Weights of a small mixture-of-experts language model, trained from scratch on English Wikipedia.
Size: 13 layers, width 320, 55.5M parameters.
Experts: 160 squared ReLU neurons an expert, 2 picks a token, a softmax router, a shared expert of 256 neurons.
Training: a variant of Adam for the experts, 456M tokens.
Below are experts of layer 10 (counted from 0) of a mixture-of-experts language model. Rows are named router (the router's row for the expert), down (a neuron's output weights, with its number) and show model dimensions 0-31. Each number is 128 + 24 x the weight over its row's rms, rounded and kept within 0 to 255.
After each expert's rows: "comes before" lists some tokens at least twice as common just after its tokens as in all text. This comes from a sample of Wikipedia text that the model never trained on. Tokens count by the router's weight.

# expert 22
router [108 134 158  91 132 114 130 138 150 132 138 109 112 140 140  90 140 135 121 109 136 133 128 147 131 170 133  92 122 122 138 176]
down0 [ 88 132  80 112 121 115 149 149 137 130 107 137  87 111 157 138 147 140 122 167 120 130  82 138 107 169 150 123  99 125 133 159]
comes before: " to", " by", " in", ".", " as", ","

# expert 12
router [130 160 117  78 138  79 174 132 119 129  87 143 129 140 127 150 154 159 107 132  91 159 153 127 133 144 127 148 111 118  76 123]
down0 [127 150 115  82 211  96 127 166 137 119 156  70  87 155 118 134 117 119 152 123 116  94 137 108 127 111 120 128 144 158 112 176]
comes before: "\n", "==", "-", "|", "===", " =="

# expert 24
router [108 127 164 120 129 116 151 164 137 109 131 130  97 171 132 116 106 146 144 133 128  90 138 135  99  88 134 131 102 103 161 122]
down0 [135 131 122 164 131  63 132 120 117 133 125 126 144 146 100  84 155 118 156 103 170 117 119 115 130 139 113 122 120 138 164 127]
comes before: "0", "1", "5", "3", "6", "4"

# expert 27
router [119 135 116 158  74 106 114 129 110 128 105 133 127 127 101 156 135 117 135 135 110 118 113  98 118  91  88  73 154 146 134 111]
down0 [135 158 126 154 168 119 112 113 130 111  79 107 124 106 161 125 114  98  96 103 147 200 107 145 127 141 173 183 135 128 109 110]
comes before: " ", " —", " —;", " A", " Yes", " $"

# expert 28
router [ 78 143 130  99 126 150 173 147 131 126 118 115 105 141 157 141 109 138  83 162 119 100 117 110 124 123 130  69 128 129 114 137]
down0 [ 99  75 135 127 109  87 117 101 120 118 133 106 115  96 142 116 154 151 144 144 121 132 111 110 101 155  94 119 112 140 104 104]
comes before: ",", " |", " (", ".", " and", " in"

# expert 13
router [129  90 146 142  76 133 131 144  83 168 141 127  85 121  97 192 123  70 132 112 145 175 126 131 111 130 172 156 142 125 104 139]
down0 [108 121 135 134 129 153 135 128 148 141 132 139 146 122 148 126  93 120 137 101 122 163 114 157 173 119 127 157 117 151  89 104]
comes before: " ", " The", "\n", " the", " In", " It"

# expert 20
router [ 96 115 138 126 134  89 110  97 164 122 139 108 167  74 136  93 124 155 154 126 150 150 140 149 152 111 151 122 109 175  98 132]
down0 [155 170 139 137 100 131 113 133 151 151 113 160 116 117 153 144 146 109 111 131 117 114 138 140 183 156 168 126  97 123 172 121]
comes before: "0", "L", "S", "M", "K", "R"

# expert 30
router [120 123 137 119 141  94 186 142 133 143 139 169 157 125 135  87 151 134 122 182 129 147  63 128 121 158 113 105  74 151 122 162]
down0 [143 110 102 145 174 144 115 125 112 141 182 126 130 146  97 104 105 162 121 109 166  95 150 132 143 115 169 131 134 151 112 127]
comes before: " ", "|", "s", " a", "N", "\""

# expert 7
router [136 149 154 111  76 132 127 152 129 191  93 139 132 146 136 149 116  79 145 124 119 125 158 157 122 127 101 102 157 124 132 123]
down0 [142 104 152 125 125 106 136 110 117 115 142  97 106 147 150  44 108 163 145 151 137 111 172 142 112 172  91 123  83 128 129 122]
comes before: " the", " a", " his", "=", " that", " their"

# expert 31
router [118 124 130 140 155 119  91 156 126 123 108  98 147 128 168 151 144 107 154 144  84 152 147  86 165 149 129 155 155 131  99 130]
down0 [109 143  89 145 131 144 104 114 146 109  90 116 128 114 157 130 129 123 122 138 131 137 184 105 132 150 151 115 111 148 117 146]
comes before: "9", "1", "2", "8", "0", "7"

# expert 23
router [141 160 146 157 120  84 162 145 149 138  86 161 108 129 157 159 127 148 118  89 128 101 127 146 113 131 100 132 146  91 139 102]
down0 [112 139 158  95 163 121 104 152 121 161 102 130 141 152 111 133  77 149 115 137 113  84 112 135 126  88 149 162 140 104 141 118]
comes before: " was", " a", " the", " be", " is", " also"

# expert 5
router [107 102 121 129  77 112 106 142 140 136 126 139 120 106 122 177 148  91  94  95 118 132 112 112 164 132 174  76 123 163 120 119]
down0 [150 155 136 140 112 133 109 116 120 148 144 170  74 132 128 130 127 110 121 106 159 131 129  71 141 123 148 131 100 166  90 104]
comes before: " ", " the", " New", " United", " which", " South"

# expert 15
router [159 102  91 136 198 150 125 135 138 105 162 136 162 107 120 131 141 129 144 127 130 122 125 158 148 132 169 123 122 135 140 127]
down0 [ 84 119 101 148 138 128 122 115 134 118 127 119 160 135 105 100 128 120 118 138 150 132 146 121 103 110 126 155 128 121  93 153]
comes before: "-", "|", ":", " •", "″", " Country"

# expert 17
router [ 91 124 112 115  48 156 107 167 155 100 107 157  64 118 175 142 155  88 140 143 130 124  91 103 126  86 141 131 137 145 142 126]
down0 [130 152 164 122 143 158 155 133 136  96 107 135 137  96 134 121 150 111 144 108 152 130  68 148 138 119 145  42 167  86 170 142]
comes before: " ", "\n", " The", " —", " +", " \""

# expert 11
router [ 97 136 164 138 122 109 138 172 161 120  75 146 147 164 129 153 139 136 164 123 105 136 117 127 167 174 171  89  91 137 108 128]
down0 [127 117 162  90 152 134 116 138 147 126 112 115 112 126 152  99 153 141 132 107  98 168 129 108 110 178 106 121 114 161 117 139]
comes before: " |", ",", "\n", ".", ")", ";"

# expert 10
router [ 94 135 100  97  98 147 187  91 103 120 105 109 112 156 112  86 100 137 163 109 118  89 105 121 123 128 123  89 115 103 125 145]
down0 [128 120 117 118 163 117 135 107 113 105 110 105 148 124 142 115 119 110 145 154 122 151 108 151  89 119 157 143  95 115 120 109]
comes before: "0", "9", "–", ".", "The", "th"

# expert 9
router [101 148 102 125 129  87 126 148 117 123 107 154 170 148 112  87 157 135 124 129 100  96 138 166  81 162 148 105 107 171 155 154]
down0 [144 118  79 132 156 120 115  94 118 123 111 110 106 123 161 125 117 165 155 138 132 136 172 122 140 108 177 132 114 116 159 122]
comes before: " |", ";", ")", "%", " -", "°"